Weights of a small mixture-of-experts language model, trained from scratch on English Wikipedia: 3866 steps.
Below are experts of layer 10 (counted from 0) of a mixture-of-experts language model. Rows are named router (the router's row for the expert), gate (a neuron's input weights, with its number), up (a neuron's input weights, with its number), down (a neuron's output weights, with its number) and show model dimensions 0-223. Each number is 128 + 32 x the weight over its row's rms, rounded and kept within 0 to 255. Numbers have three digits each.
After each expert's rows: a language model's description of what the expert responds to. This comes from a sample of Wikipedia text that the model never trained on.

# expert 0
router:160143124161105102150109139093157126117170110171153053109108165137169156115142150105111106163139129117157122093152153126150146158179170143158142147146132107142132141182108185142203137123100095180152116151105151179164118098099135134086102128153117137143125134104133121098128097141140110080125123080158110153166124095117130157036095151074117100162183130137112102193148085066120035171160179096158140091160112128204132094070097094147187154150108209107133108055190103098126150119141148108072153151156113091123109146111182171129125122080124135179098112188114182132167105149113131121112167159131144114105117117102148172050149137088049077109099076092162093099102160158126129101139
gate0:124090130114086113128105158165125110097152162112148095133101135157146155141168191118119077122058174165081154087146144078151101101139110111103161146158104131112155114112152142160168104148152155147088132110129154113145170023197140094120118160092085137117076133067182152168059117175174121127132127126103139135096172133100126129090111136134085108162187103182154121205092074135143136136138181119125146114100185119106122118119100095145159125168097138128185069107092132129134107155150138153059126099097055103080123072140130166170132122118128099117094186154110143103171120150126109137135177110171136107160077092131208177123076137088091177128099061124179085112164119137086064137101
up0:131095173125172154132121150069149108121111101159100097168072146100132179129154115116083123108137168157074159167151117082143148108135087115103160153081127098084123131103069145194146066078187176190118148192098170137135142080155096144091134161132122157151076077127215140167018060118105106082192103109093163117120112130124134110097134104073167109141165116099132121130166114090149120133099096135140138152145110146084083124125108148071168149138078148116181101067098128135100099140108132146127096094098097168116106111165167176137158185129125097142102147190126091091135126170118123142154175089122119119095087107104154158122096164071109213158091106165140122122154179141124125116116
down0:197081127191196133130122133118111178215146138138146102101175091051131109125041186143071099111140184061129148120132172124173150129090098200132118115108157140112119115156165131054129151183145150132105095185128094171187106075115091127084079145125139160144127167111142104155145123084120117136164090107085171183165096108116155096173154131119162132126195122146175111143125138141072116101092114114145103134121151091116146133075146167107115114115114104117194121126093064177102116147130114123171154139129071087110127092181120105159151120169115152155042138164103140144104143123119115153172104138120153128117097142105152125120112167091123125108125083122122167148138053093124220117129
Sports table cells. Pipe separators and score digits in sports results tables, plus sports verbs like won, hit, fight, round, and match.

# expert 35
router:117131150132076145155171131131129160136204104153084095126075096190147188083161157113125093183111119122133155165123166168137165117185155149117096114123156124132122132160085198151140153132079139129140109144126122150154110081153174116096077107141109194180148192120067126111110119081135154085132110091148097148207100076118145155032120128076051119177158128082139144179120070115128067149132133094131157094150110131159127101081144090105203139139133159149135133130209070065102131083137150134082172106150143151091176154160148121115135154107160081147108137212144134165098103128126149101118143159174160132132107134148116148079137134120087114096113102127137129077179166144118073136119
gate0:163097113110107137162154103100157115163123114112134090121101043144101132103159105151155161173102170102116103131146155143167098092114130191125156159099090108152151103110142110153102154141127131110097165091171162110114095063107171131070103112084217170178105079135101189143160171136115114157139109109114069122096052156146106101115090110117157171126139200126184169138118070122128132176080136160063159129095160131089078082135150148165166123167181163095157112117132093022098075160170159152092101120144164171177131134131127097163161108122098140144130168175125156112119165104165075127106116126172180094146185192140072151110121122153100132105143112103135107089167113124106096167144
up0:115140101166110088165134163130134096113120098127090086159098109069114168120133094129185108104073138119120119161059163067205135102082092147094141109128166129155108114127112185136103154138150164110125146141126140108130164116169092121103127100145149164127159133129104135147088156130185164174117102115120174158131116178087145099125059104095165083171108153132159191088096129106094140213162088145152154170113162147089148067138193118132217130205138158114139095143142098147139083101124150170192121125185121163157171133121155140114126055150180175175152133076127132127127143104192162223146171145162103154114156156090116123145132118126093140067166133089176130140082116157168147118130
down0:125149107119133141100131133151141156160109138148133162114114123153127145082137133139134148175024141079097126107091129116132069170092144114134094148089121132131091135113104124142135159078157103109104096186119110076119087147136204151129037120110086144180068114103121104094093156107169166081120112212110116136130142120135119067157125157148108135152187119114186192158120121093143170119142092151153107079070114172098119161169132070131120139141099115118081135145145087204117134130145150172145123150104152146146218157114122149086102180121137055155130174154215168129133132098162175169126150169132115156139175078163084154151154111180189142138135193118147140099080140167102135103082
Table cell separators. Pipe separators between numeric cells in sports, election and census tables, plus markdown table divider rows and dashes.

# expert 5
router:103151117126088124174163115133133145086183087163112056117115142184135188115149158117122115168142139086122145141101124112092172100178136099100129139106188136094113150151090190158152133086078160152122111130154118159157132062175162125163051058145107136156173145134105164170123105100095121098150095120179080135189104147134147142066078110041074081225121089111112115196126093121125053140131119091135177079131124103131141095101085123112193119150112147103136162134203100091121119128140162128099173109144148129100138148177157160098160180086192075165098138174165125128141124115120109133127110152168152111152147169133141111112110134105068126149100096144137112112160148155095089071140
gate0:155159060146076144116200114159201175125191053118161080097103134108135098142101159179162132117163134112168130144101166144095171076065140120147162101176176115133189116100039103162080112118112152159071138083132143169100136069205085131103110127126159146071144130112117131098115145092127127120120119155091121157171124136098144136137094174133136097132136099111072183135117162124128118104069139063136135150151132131167151067098140091110107197151125131148150114101054138133161129096097134076106148143151090145174153139044168125154174093153127149109146139167155098062064139140124141091103122130125169131101111104172125129077080160166068156116121124170117121147151160120134160124113
up0:149158075094099146117149098175198198143172040147152109124143109178090101112137145078147131116143139121099175085124170128101200121088138134113165102153162113165114111126095101151077119102142171047120152102121143115180119085149117132144102109194193156145128106120135101117080111165145151134120127149139131107176101122115158105189116112181147151085110133130099140131104180167165144136095151109138103136099143101166130087136093100182171105122023093199086153160114102085124124111088160089143117111147109108103157100041141080128150104103122138070149182089107121134036156066125136141137124125170138139099156098165136102080109117145082078052122130155157154157149115131093124138148
down0:094118117129182174146130182112106116153162087120057127104159159112136116123159158103149087135041127148104124177156125114163119132165109087152123155178135128131074132156147078061127156164110125109179177147113139143152126160173122154172159090154128141114184159194123108124132095090096135142125099219109122137104103088115141140071110109113137111105126130127142175114125128200105082099135167077105056077097165101167115179130067095115127138111151211098105154128108095046119120107195159167136145160079108141197157086106095190121065134126141177178105177142110079146126118164156136146104135142101150119136176192121088132096155081140126152099121124149125187135092131070139114116127
Table pipes, sentence ends. Pipe separators between table cells, markdown table rules, sentence-final periods, line breaks and heading == marks, especially after a number or row label.

# expert 3
router:148099137135107098151112120180082180114181136160049097116106139123129147117158149118093106142109132140096151190126143154052176116128145114087082121105057171148126092178096147155134172117101102096115144147103126205137147092162152115136078048121135100155196135139112152093117128098151107113110192094150147179148142133111083133066052104065094097142124107128139119145144104126135072184191135057133162076138171145136100145107156099160150167171159117108133144130136144092065111119122126127081139125167120147116089178148178156092163178109105103160085091118174178124135161149133086080099094161099114113119104158144157193168189098059108126117158113126152116081146104129109107092187
gate0:154126087066160140153145150111216151108047125121066153084137189120100075113129166111179140203158145155169130191109099154135122173061102055147144112129122138164093164104124111166084107101116131126115122119156104120110070114143138097142177104126087152104114214128150135146129100106136117100134106153084112099138103080119132112113136159128076120038155132141135154106148147097107092060160106093081078127139154136142159132088151102122127113135138211102121126142095158136164123138048152149116129157154185151112052127104173143092182181150122085134142128159112206136143110107133124125135109136108143139111172155100121073166152154109137094162151114120083121164116167108059142112208
up0:171106076147176133150241130128174135081086126156100136088103183101066110137152200114118143125100095100172161148176073084155120215129123101155142138109122151132130202083138166169139137099186105138085193155106130100159110109069140157127115101115072160137160187143174126146087090112133068142118096167125119134168151108123128092174156082158091131095074136124106134169141174109156130100138164090102152101154129109135106160103135085157170200137124117126107139183126116178113105066118136166117083114133171131082138128127130111165144153149092126159159093187137160098128130117070137142078070154087143165169121136116120110179184143088149107129159135113108185132162133175162084107123
down0:104123145135162103115112127191188150075089122112134109105148162196116080154083116102169171159148090157101136143118130153101124141107101136168138129137128022113125121159144085166081127153138138119106109175146127075110146109079147150074124074174145083150128206082075167144189097181133079132157164109108112151121141181145112101127117110079117055113107116071146105139074120091117102091088148132095180133060115120171138106153112117149145093136113111115202152109106154116195168139157128046071138131206139103129143083160158108150103080103187148132121149124116167167088136112167165159160094102079131099144089142156122098075119147128165093114078102164093130137145140125170101134161
Mid-word lowercase pieces. Lowercase pieces inside or ending a word, often in Latin species or technical terms, such as mus-c-ulus, sp-lic-ing, Car-ang-iformes.

# expert 19
router:100127158150111098191156109151122172178138144147120108163117136191106170117118176116163163164166160099165170162110160186103143134133145164152106105099130155147182168171089129143116143190089130193135131115131109093123104096165148101105097157119179125177121175119118150099157067142107089083144143067139094132184102127149183134050104142103043137170142073101112121155153105138193050125154170074146153098130128162179125151098123157154142161132141189082140146137098112077073141128145188140111172135099169159079120171124115112152136136134157061141158111166120161165122135170150106100114113149170125103118104121111116110143141133089098138148083137205094143092176100158124026098141
gate0:100131071150070091111123109128165092105151162082147076095172121174154147155077143136127139091104098095146156110078132141122155164164137133126128152168107150097140126134131117127085122204105129136147151153132103127158131132118172106132113057127102133172132151172153077161112125182160150114169091133126117054134076154155110144078105094057070114070117125112172144158156044118149143180137119190126110109149126126067178190077175160122124125109107081145123087094176135128100108150110185116127147135112104171123067116162148086161151175113173068156149156142126133119099121155157156159095124148123122128113138109113120207147116133029118160081148062158129161153043139109145099074073
up0:081112171196128133059106153100092089059101117094132149035125105174097182187170090151130131103097127135091176090116110197105119160113158086130094126114108125113119153143144162083172119144127095141154101083111133112094143053159105197188188160076146119046110133109061081119128155064101133096149125088102118100097093087089167150096154171082177166182135185133137122118159141135115148146127098183073136142124097082134147120147157101140113110100111173082124152134111113154124080103077117157135135127155098134110108123081136152097140098106102148119046063091176109128202124099158128158094112117146103109111096129103122169100096102138119149149110137119121125169144097177120102153138
down0:103198059113059154200141120110102130127100122124120073186146138074117176114156130105087096114037154121128087142183116124112173158136129095099110143122146080165151126179067126097147119092155158142120115113106127183091119151170102189102115103146086094120192131172064148102064121123039081139123131107098127115132086125189122115129176120167176104097108073086108101087105141146111078071127093133119132102168093092149145120097175091122146138154136097125097142139142155133060155116110165101192135113076100078114068121151149109099138133110151179134189095122108131123161108127078166107160114148118113135130153102125128111102082110124149115141111120064078191157151161099153095129070
Field punctuation. Colons, equals signs, slashes and closing parentheses separating labels from values in infoboxes, titles and citations, such as IMO number: and = Tabasco =.

# expert 21
router:185155149133120095189152134208170100158150137180114103133112142152137131124131174124116140177177169095166162116139146150119192158197132177121116141133128113157123160165110142168145118133081097122112139139125151177161089141137152131148076127180174066094158120094137150160113132122107147087170156100143113179122110131172115095043126186110091116161143052138129106148125100135128115154138181086150168071133158138177130106076105092142141171153131135113097165092159104062118164126172128133115194118136181163107105112147147096107167167110143059115164077172153195157110066112110044076087110101160102151150124191088178139133172158162095104120080140124084125140186134116116096102133
gate0:105127103068149065147072133028138136142140112176110126086096128084154185155149094162119129176153089090166066136129057107111191162145133119105117114169151142146075106139138172187116090089136107172125105099093113126126110174136133137158191161075171126091145127099093121173177121102213127139188133138124162139101128164130073127128160133130111116113048144148099131132169123165136065160176167089137112156118126083143131139083103134134104151141153119117130138080092107079178100132148133131155102188146163124097087149113170101168128063112123185154170162135107090098124143073176099127123147130114130121107083182127077173141181201152128142142117118068118133146130132084175173112167
up0:121109121160194176077145157168112162157116141113119127162106082098144096142141100119148078066068053158114140125088207190142082138067145112112142145087139089119166139117164108106125220135132138102096141167133143085114138095118092137126131120149167079170126079133116084076144072128060086066188114133167100124208157109135092087116093109162198178161162189145138146103106137052161191113120128141115155136118130144053126144116145083140113129105101118142147117108121132174148107144171144157093154143114093136091147112115051085083140191126118123116127141161081175106141131136102161124110132098140177081155167110132159111126095075115158110100165163106146145150127146149151155149076
down0:095111182187117168108135105136158083137115193174133070119117066097111154147123151138116085151137175093141192124148155105086191156139071211108050157121149131139144179142140103115111090134119173119134105108160147104184112129183147146145080112197149093135102074156116189097110098143129159126140144125169087134072180112118154111130108092170120160127149138167112113092147133161128134159119108105103127091137105152077120146110101166150123061139099144113111123097169139090099135127181081170078109148128146111150079161074142142093122097143151116146116131095112123155171115109098139108184104145148129173122161190092108087116111118043145069097110110106237107113157162121071171064121
Dates and time phrases. Commas and numbers in dates, months, and words like born, early, late, century, until, in biography and timeline statements such as born on August 18, 1977.

# expert 38
router:129162105151133116202138162140149094129161126151119126085129151164163134108163198121083124161119112107151126164134173170188171143128119149175181091085131090142139095218087142150129176153111134146156111084165173152134159105111111114109141130166122136131154170098083096175123130156088133141149174079113126155098176071139134092022086143085102077197167139116151151140141092120117073148190149066127164094133143116186102110112139114157180136112200149123123154082150146078093141182160118139127162128165184080087139117146144151168166113087139129186137101155124177110135105103134124073150103086137101125152080171099141165096158097120102168134063112144122057083149132111092093100119
gate1:131121119087102148165137134136089140213176093120108102121100135156137079159123197118063169154191145102212133184138177158133120182097121172160169070189119149122116164161123134139068101085095104146173079112101152147098136123098081105124149166169134147104138125079099053202159160179101152115060120094144111147044142082129148170111134091108127128126124155114135100085090139080105095177151139119089132105062103121117110077133139131154100119155153119151119126113151088115098108156129101060109167146157116094090134066133137089086153086096164163194170106125117122110112111119085096134084124125132132119084154118154191138122152104136161153153131156152063063158105098091134119137109
up1:166107103122097076156183133111170093154210163115169171118175143107137086086070166127074140099134073103118133139088181107137106199095139101164118173143168132136132132140104143170074093155152143177129143087096134147126146101142074121116134171128163140113130133120178089178131136143089106126096136139094153143148171137134146134163111108092118114104161172162178124082151120053152130095152154087143114167130117118177136126165141116145160106132086082143075136089130104093128060146168146101114171187132108070124166085149168118152190119175196147156144116188165104109126146160098074135120142108104155121137132135069179186107115122062168161176136156058117117150155167076061111096078
down1:131149127145129099173152157103113165129090153116136103077163125114160109122151128110124130121192137146081092139183157119159115114179142088119147160139087160127096174168121115179091114158114185117153188143161147086169141106125111108108099169168092162140150075135127139155135162116111175112160165184157103115144129137109117190156151101145141117125132133153150160074078116099165106114138059135162218154169070161133083168092175126074095129144130155171116161165143130042137062123120039135092166208101157180119112137118150145068122114143104090132160207126145051142096201115119124121174174149083062095139133159146100118130140126140159125138123196091087111125102130138127144112086
Family words, verb pieces. Kinship and life-event words and word-initial pieces of verbs in personal narratives, such as died, father, wife, l in laughs.

# expert 22
router:130184088128108104181116137161160134132167133173139107118127156125147106109166164131093109193146156115118141164101151150116176156120155156172158097118114129134143139202103142147171165136072106145114178161168145131099163146125117131146143104117143185105130159131116110175166120154110129145161150143125112190135154087143172154070111102092087108177132132113113110137187115129118087175196112095103150093175122114164075088110099156186198169126183142124170160101148120091071142191139103110131154143148196078066173158125140118102166169108166083177102132205152180145173134105111118099117093126167144118150115174140155170059202108083056189107087084141119106107177138126113108091164
gate1:095107154082086122191104119104156160116089137128047070088074102100091101138117151165093175096178108158116071142159110183109146177150129151067159125132093183129051105164130201139159170114114071162141132136155094114109165171123062109157171159118103060131159132128120137167165075182118131073090141136096121166169092121159095150125165156122090107075171122165121095077144152078141128159141151145104099097118100091166172142060093141101169070137144169139095048126141121099100115143120131157120102202157161128160119166149115117099095115176061113120155165166141165130149130146193157123166099124132125160131124123114072075103094150147130134117152132142134131115117125113117194143151
up1:063098082069139152156117152081123122095145118124113103097168159127088122083082208100052134183139105115170074143113138095157142096126121116105175097099115132144113139157151078188137190174111173149168088133095142105088151097152095135102134151117119094123082092090129121116144149147098142136121130159124155068138096137103107098140125121131117143122137163152086137099119115191145072148149110139148139141152087098155065108147113178064190130113148120112140123114039095146154102129144166080098184184126085143066118108089130119127116062173103066192045121099177136101100097120146096070149117134082112064125145108135151138140108116170086070165060132124119152096149146152136188150131
down1:148155146151183132085140106142078162155154094153126119160146175105147189101157151134152093065133192164149150130106150136135142046141089072072181082081180085135176128122088154138149178144113107113143076130126100149099153125098120126112179101094097153136102145184151181113130157135153113103137129160081138070139173141131138130120145094141119085107087202135123137116145102133100032152151141113101127086138090159140087135109177099102123169133193100162161134159186133157122105168153137108065134139047157120148110152122105155163130115163079167106155083124085081156107062133124129130186121098122117087091127100049132146067172159172202142101178102132122123120103139084159133147135
Possessives in biography narrative. Pronouns and possessives about people in life stories and plot summaries, often after and or with, such as his, her, their, he.

# expert 28
router:120177125171138116142182138110153137130180157154129080110132108169142138105167110168119133164113124090164171156147145159123127138147160152133096096118126088101093142156105135182168171110141120130152121117150134117164088067161106084098103133101136150134161126114098125109175157154129114122160118019139145164151107099105125116098115168094117108161159129067162100133094072122177074121139152078142151116107115108131098081109076163115207216156153161104112111140196053100108118150148147095103179095105131166059107101189151181126162112128221074134119145178141162165122103100125144118049097146198125112151158140155151132107126146097066111143050119159111125095146113142081073089156
gate0:113169180140094123133183131094170136096188144125109105119141114121094139130176116146138114094116094052129134156087122187139152114093117094038118076155087043127160141184134122189183126110133104125171160118131077131135116124180144143079149068158173144085162148122101186108105132136130144109157176067180130100063102117174104129141133224165139092175182158075127167134111133115121102105130087062156108165147117087134142135100137161111170158117107120121143130147195168118108139108173102088154157208119131131130072089078179161173141131143179127145136097113128160175154186183112138088156108126118162110127104106139170160111098162098144122130067111114142114123080158138094145145111
up0:110074125139135138104128106143164145098162149155189105133157137126132152162145143128101060176101181148123178139079133169122125154151099123129142131118159085102115145179124162174172101138110124091201164113168109087028153110205157116105125126183143176153127102106113154148130122206117187164137086082205158127076176145105120094109110154113179101157153112129151146105146119103109102095118096121170030147116133118102161134103101101132166156122108165134153160219175122115063113105132086089130152144100178180117084176152102148157109145135151124175151129074136189131131145132085158072095122149114079151171071138136098113089146122095136194078090103148102106116102139143118158101132
down0:156176157111021125082090087087135094086109146161093084160105112144084106125138142096168108112136166141134089093079142149079156136075099070079111142109165095167092177131105168127171128126090140095163112116148166105194102160145166105164141128145097127143165113097125157103084108081115152064155167116137128139188109138148125189062147160152119182174136132125152205167172114130134106121123126139222134143124116071104102146160175116077114132145141074111170088119115118129117110091165116186068122134128124082130100171122143178076136150137118118093128092168165103139134147145123135162188104081080103147128142152090221127151155101165174179137120088118121070140140140104136123134163
Numbers and units. Digits, decimal parts, percent signs, and unit abbreviations in measurements and statistics, such as km, ft, %, 000, and /.

# expert 27
router:156109165127134103136157118176136094146172123192153135147104167163174148073178114132076137158201111148135174133107159123092132127132159112118153103103107086144125138193072126162082144098103094181138167111122164110134125077122172098110053098131150153120143170134154112122134114107114061112124129103133090143162155096126091122090127099140117075192128121074107138147137075090112133166159124102146170075196165141135100113107107131135172148150106129049135108112179128107059166143153114090116193154111139071087081113133238132097180130118160145142172090170135137074095086130126106091098131096154193151141119159104106115072126126053068146130097105151136114088179138125123057133127
gate1:163111137106140120159131182124077137077170116149105128135143083120138146075112098153148162123075096153132216116162122116057123189119125154138192118104157100169142100113103101095092122165109102146094146135107125064126083112103207109080143123092070135131105128186155136157177167135144079086077185152120121143139150130162076106148164103105147076105148119121144125083145116079106205151136112176133136155167097106151123073141119068082088110108139096101095171179152160134094121108125170068071124181120135098163102147147170186139097089076111118168130142114134117111195122173134117122120118077164130110129180173111060134151083065117126187072096109124106108111171131085127128127169
up1:168152117133076064170118106162102068149114153129130112127124123132131114052120124101092163121122156132094127127110127095104160126154155132120203122159152100172110139125112116159164091130128149150149177142109147122125160149118066150093109127129104148072099143146087129111156085126176113132167126163167066139106147085137127154106142106127108102116145139142118120144163108161132135172141095075076119158167165119104134134140148111096114130126181084160115178093109168099047187133126085110161122150157171128093231098074142178105146072171191139097122148180165120053053200179190128174142153059149105117116085149112069153099157119142074144173105133146096167090162095147132068174141
down1:133127097125119126097175143130116127069157073143149135149113130132170108160129147107137135188121140094090140155052145093121099161148153138124165181129152123188116133119126153152099144064137171137166118145064151102114159157181138145087077127138052132102122056148133129145153144162147133157143179077144168174139089123090083127124157150108102129084142147109130114097102126114100150134132140147135177166079094101139153068155065090134174142115143095152148152137112088200161199133103143142162177083110171164159125190117108147107114108115135203071109083044182133088092165135137195168074133113090085123088189095052119179128077104104115129091151115098117141130106119172117134177169
Personal names. Common English first names like David, James, Robert, and pieces of foreign surnames in sports result tables, such as Szilves-z-ter, Ugl-ov.

# expert 1
router:114150127119120145160121145117161163145165112118133110141124164157139151094126147088123118162154150157100127169139143151105133104169151159191137105101148087147102116154087126161161150124107125172135121107167123147154106135154126108088093098168151135116179148107086148123157125115082069075096101074118121163171086110156154120056107135100040070140135097119082132193108079136164080159130164093145143133143125112144091128121088137099159184209170135131134107102212139111114107153137123120081171070157222066056120127198202151097136167120152116141113111162112168103171128127156125135101134155145166084156128141157193138106145166025116114116099099129110074081131084119070078103163
gate0:117176103105158114154158107095164132168102104072108121146092173167113163089130161087118147120145116068150152164161115129177126182130141122133096143132130108130122102151158128113147127156145120185121163143100187097160117171113147160104167089170153064066083176042096148171148136093135091117125141087162163118112096110101136155140082143073109133152130116112108102125059109153121075111130149098192196189150137098143131117166121208132157137164145198093150123106162075089156141135123071134111173098126108080095153148144175111156160110169108181160151149146121150079190124092152111183085155064089088091112150086141121100089137193095113121112103112091176127149184141119146188126184
up0:102067093127147171103143177117020155071118143179131131115097111152132156130099153101138122138153090165184149133080154119157150119067131153136061148111134131141115127140118045134123063154110128125081095078129134119120147109116114115148125145128122142074172124111159151175143106162142132133132099067103032120141098109175095092105156062089118170109113104113063133139166117123154148135140065133116146128126134111155191089081119112108122196054108127133144148166156115097194144079089203109065090090180137204143091148105138117086081131129121095127095115109145118103076139125129163138100109179169123129094144099174171130143158129095119142213096150130112134111115128141076095103167
down0:142210131090159097123123150133099081120139177158210195131099196135086103097100155142145111122152207210162142129143116120146138109133152131124120087098145076103122143081141125119117171109145105152137146163144103115113072176111168157159188140158134193117156141087170089131144102086103104125174114154164136130148120119098146054132168153086157141142134178071134114151123119130135098056155128175155096145141111105106142091163114067144150085091101147185174122138147081118146183108139114140122109105186130121071154118110073117094136155110151080076122137127141184076165127123110119106143171051114143184098117136186161084071070139078107104077134120149135127091112085123144080162091
Table cell values. Numbers, scores, dashes and header words inside tables and infobox lists, such as Score, Result, 2–0, MF, Votes.

# expert 9
router:132131118146137151176165116196177087149175112143134121160124120165050175139152147149081136159114169123147180132126152171107187110159124103111129149138148093159152099154111106150105148124102154101104154097149106103130118116174168066095095132109141161144123089149138127096140170094149067121157130076176083142165105099154169125137112112088114099148148074141098108149114094136164082187198173114140164089170103141104063064087121161136185133121154183130171128104200093157087201135123074105102192087115156094074083125114229085134157115128167135194122136134128135100074107184127115101101136106196084170169125179105146151143148160122120159164090139125114113128158128100099099129142
gate0:130123144151089128163181104179155122112127148131095144136082106198140149138105133109114166140084162120105191132154084122096093144112094088084134143183154126168125168179109161150105176084094165123144097085135100124081083174139155138149140171052132181135134129094119130092073155118096102075128138159200138052191108139099174150172092080141156142131122169148089097084100156160134106199139120112160082104204116168093156181181141156147147109098083110145106144155194107098184210124101100073155148172152127107074083110129124162135154142119111096144119142130085078110059119132162115075101112131077122135155130092107135066118167114151161145175154140095163129110137142106151114109150
up0:105111138076121122159097168062096152136171123104141172119185094143173082137112170110128072093144132119158081148134161110155114079133095139146083140128107147105121067136150150100156111138156068111119134197131161125152139128118072132143093124119087107114153103131148051135083139129145175187113121182101156081168123036152128078167160137189142137125119182148133115154174130104166188131123119161129146133078112168143129138120113056170113188120182101128133088144085134133109066193120131144157163173112098134142111106165018079125103125069093109144102151119159184172183148089081111144106185152107118124116154089124166166102185158135157176118143113154104141139160106116105169177116
down0:180100128136144150113166074158130104130102141162036100144142125114076195101091177132103170170115169131076165114117130096145117125093111071113113190130161114151135189107109102106146130062087189146099120073149078144122116151160180119116161119048102138127116126099123126118139110143074132129065131115151119065106114145094160098199136088118141124150143071189118177087117196149119116139069097107138136127202124119107155125100160162133098086094107107149145158103206137136133135081180175091122175118071130110094136128123145114157134154159109151158154170136089045089089087094127135109167120067100114099202146148083094123136163096198131098161119152102133129126143127124142136117157
Institution name words. Capitalized words inside names of organizations, places and events, such as United, University, International, National, Royal, Association.

# expert 40
router:110150144133147107128137154151089156086146127186067105106128162111137133148140102123128123122106133123155140129114150132069126108160093122127089126118077136170141065219092183149100214123126130125154129149112083164123130109118160109128123103101134132146180129157111159104121073176128089118179153065170148196155128111098129124104105064010074064159104085092116102131128134111138066175119174046170154085139151141154109100142087093174125159175167132083108135152153143074076111115115143088084130136157189110104123135149177115151123133066146133183079084136147163107091140152144106074116112170110104133143121156107171191048137125129067141098119128112136132103107104156089090110112
gate0:133168170061108138136083125149127126077141139103109126107135142113101151119151178100170170096136171131131138122122078116131106123145137174110139183143129117146110148189082169064110147106137145102189179139141132045141157075138178151174145103080160108123112090110133106141108121159115046099141130095141124091200102098080133117137151101087149115190184116104037220128164200108151081145108139098114110103159169128104141143123090154154083130162109112166138135139150128125110169134138121106113141138080121074110150170072112139151138189109169118169102167090151061115131091109189119056073104152138112186184109111098108151173186120124075161064161111114133151108120110124145110150137
up0:136138125168076115097141094179087126129158101100140165086191107123095097125120162050102148130164127131083142152123125164147130112125055126112103073116163131163181117148138090172173141147140126145169049138122131169095051155100088119087113131148136146153076115080095132116136155095146122085143148121100111130101168073187178084118135149142115131139134132125103094121070150122153104146106142104153123100107174153102159099148142107180156110124090121128120138185168071099103165101147099104161163065108127147106093106156201168067152156083132171060138101139132176142121102168101124176111078159172102073079136134120100085108161112174136029144118163091172160088167159109168176084119
down0:106151099149100048094127189153100176137074136132156168123148127132137116179078135129108080095123128143202065185135160105086064112115095120140104070143079112128095121086126190147099089136123158207154127163113086128134134095101154124158119116141109171125160173119115065147119113129121199202191169156068044122169128115126088119135068139147143142130093139088153138124151105164188109161129110132124144147166064102167119163096109122167119099130132133098083161058079098174148095123196170107092084134120162119125146136135168122125138085097134070119135080127134162081168165175116143133101143148137132173104172099096093119091127109099115120146120143120141160087124101190158099181131
Mid-word fragments. Short letter pieces inside rare or long words, such as av in scavengers, hr in paraphrased, and om in vomiting.

# expert 44
router:130153153126124137198134119104162076117153132144154063127094091205116173087129127091092113137139172163133154121132092109116152108185111103117124087148104172154096126134091127175109144164123126156129142083095108120144112122160151107118108080153177104144167111122117164135108132068130098073136147064148153139171064082182159151049119138089048086140113110086155083222118071085178092171159196095110159087144083131156072112089149106133169175133170185127118156099127128078110110110178149131084198121111156101143090099115176155166103089135167125165130122109115171091119100140104130121108170119145101132132124116141151111082166172043082137172100135128103124133098133071105100114127
gate0:167126164203154096121114168106131107089085097137151129089124156153139114113151136185170107132071175178114126136124132091116135094162102105118054071100096105101157162073116094091160097120149091146103148165065156125097132175138081099111130177152168109112186153121155172136139135152099147129116162134179145186116138122073127148135137143168102111104167196092071160131094123111139170167102079124152141207059179142068095132130148111085147109135061119108157141115099167086210127137120094131085172141116105145117164069045079173155136139149119134141181127129131093104154162196103101071139110164128166143127183104142081152103119150189092132095110121164158131115135162127107093139134
up0:112114121149127104081122135132156144047130062086110151147132104111125153119125161068174135078137102198105134137064117128160125111176147160173106148091117167150170161122071127142150111144160137110127129132167178090163086156141120112131161117112126176110093130132155180120143074200100137096085074157106111061130124136197125119129133136142117176119104128092055088137218158177135097160132118122103103162081132153131133130060196151169131130107058153163137140143152099122139159081110135152129172150120121219144114157167116148084134168121108105105123105140148047102232089154112154146175173135072131159116102090083142135130152116128133161074129126117101115104081161189108109126116
down0:099097155089114158151147187158123070129172149145169116094117096154141112092158112108074126132097063129122105114137077126085129112164190119168076090152114104082110156150171168161032125147209160117104154145154102155172153126210139113133120086095109114120115054090106161119123138086144134080125128137099141131165108117109152097100177098168145132154205222134149067190160107129184104098108164157124130106124141117167120162117118146152090086145139144141162089117113079075086169145134123140128150074097135126132173113132042114160173134081119092100079093100144094079137195084116112110122135124114109067135114174157071142112138165167161117114132142137136095097115108093109108100097
Category head nouns. Head nouns naming a kind of entity after an article or modifier, such as tournament, team, season, film, series, and Party.

# expert 15
router:152128134129134081171131097146127128136180163190129128144062187132130152121175113117097098145143108167131216157126138119173167150185167099159153102087065099182106160127070119138087155118046116117104147157118097134158141103142128172087110058125175130080141131167115073136137155122107083089171138087148121123148091123134160078117102097077086087171130167103127125134110079090116137162146206083151147090161174166141117110101114138113144102135137155094119134158130076086077180102145128103149204092141131149117103165108192122090152132079182130137116119096193162094136094096138108102110084092176135098119132128069128116138109101080093130114055117128168058095179112114118093121167
gate1:166135119123189083163097115116116170107121124174100172136164162118102101135172067167145122124109109100142184129124125112092161137129174170162150113110131099146132151114109142214127111153123147094082092156158153190180121130125128216160125146146069126146135145115079128122074155160167076094186113044109113124133139166147121084104139091077162105162115119091177155180136180129145091112124122088130134201105102157168142108034067153075192138136185167119129103126156073100100119143154084145133134123141140152127136119134131130122153155099144110103177100105131192167093156063100125130118161123167093107143153125075081125089116147160081151106120057177146111081116048139134123139093
up1:094114131151143154105068113062105039169108119117135102107150140111173130080141078182073167124141115157076119080135104133133113122103161033078136165134153147175120120199133131168096108094158115165119143122153149140141113147168062131153181186111116126103105070136084140108137141138108129168181148086128069089163062088166131112123101097106124125105211230119135197156078166135173096106141112137122133130146128157083133185169121145127176085104160157140160102066121142110069177067101131139124106113128098114134142124141098100158112157097117142120189135114113139158190121102069079175138132102121134126119103095111131130121078159113120130160165114117152128107121171159128185148177
down1:110085090141116152123072115113134087170117146073130134122096142099106103170158183156159195155111181160146167138124083095152109119212154160110155160094130072112089184100090117120127133112098164173179160107150191133173086136124075192146070124120109172143118137138175125152099110106139174178146142140121100099097089094131166211176148143135214086111114157105126160135119142130120103130150089091127125114107087112096140152132159147098170146163055155192140084084113182136200168143116130112176148128139119128096124089115093105171152148086133133120132153072163082118072119161139087094145101154161172168147167105096171124106107128103117174058144136124181154154147111089155164125082
Non-English name pieces. Pieces of Slavic, Arabic, Indian and similar names in sports rosters and lists, such as Z-d-ravchev, Kh, Kar, aj, al-Din.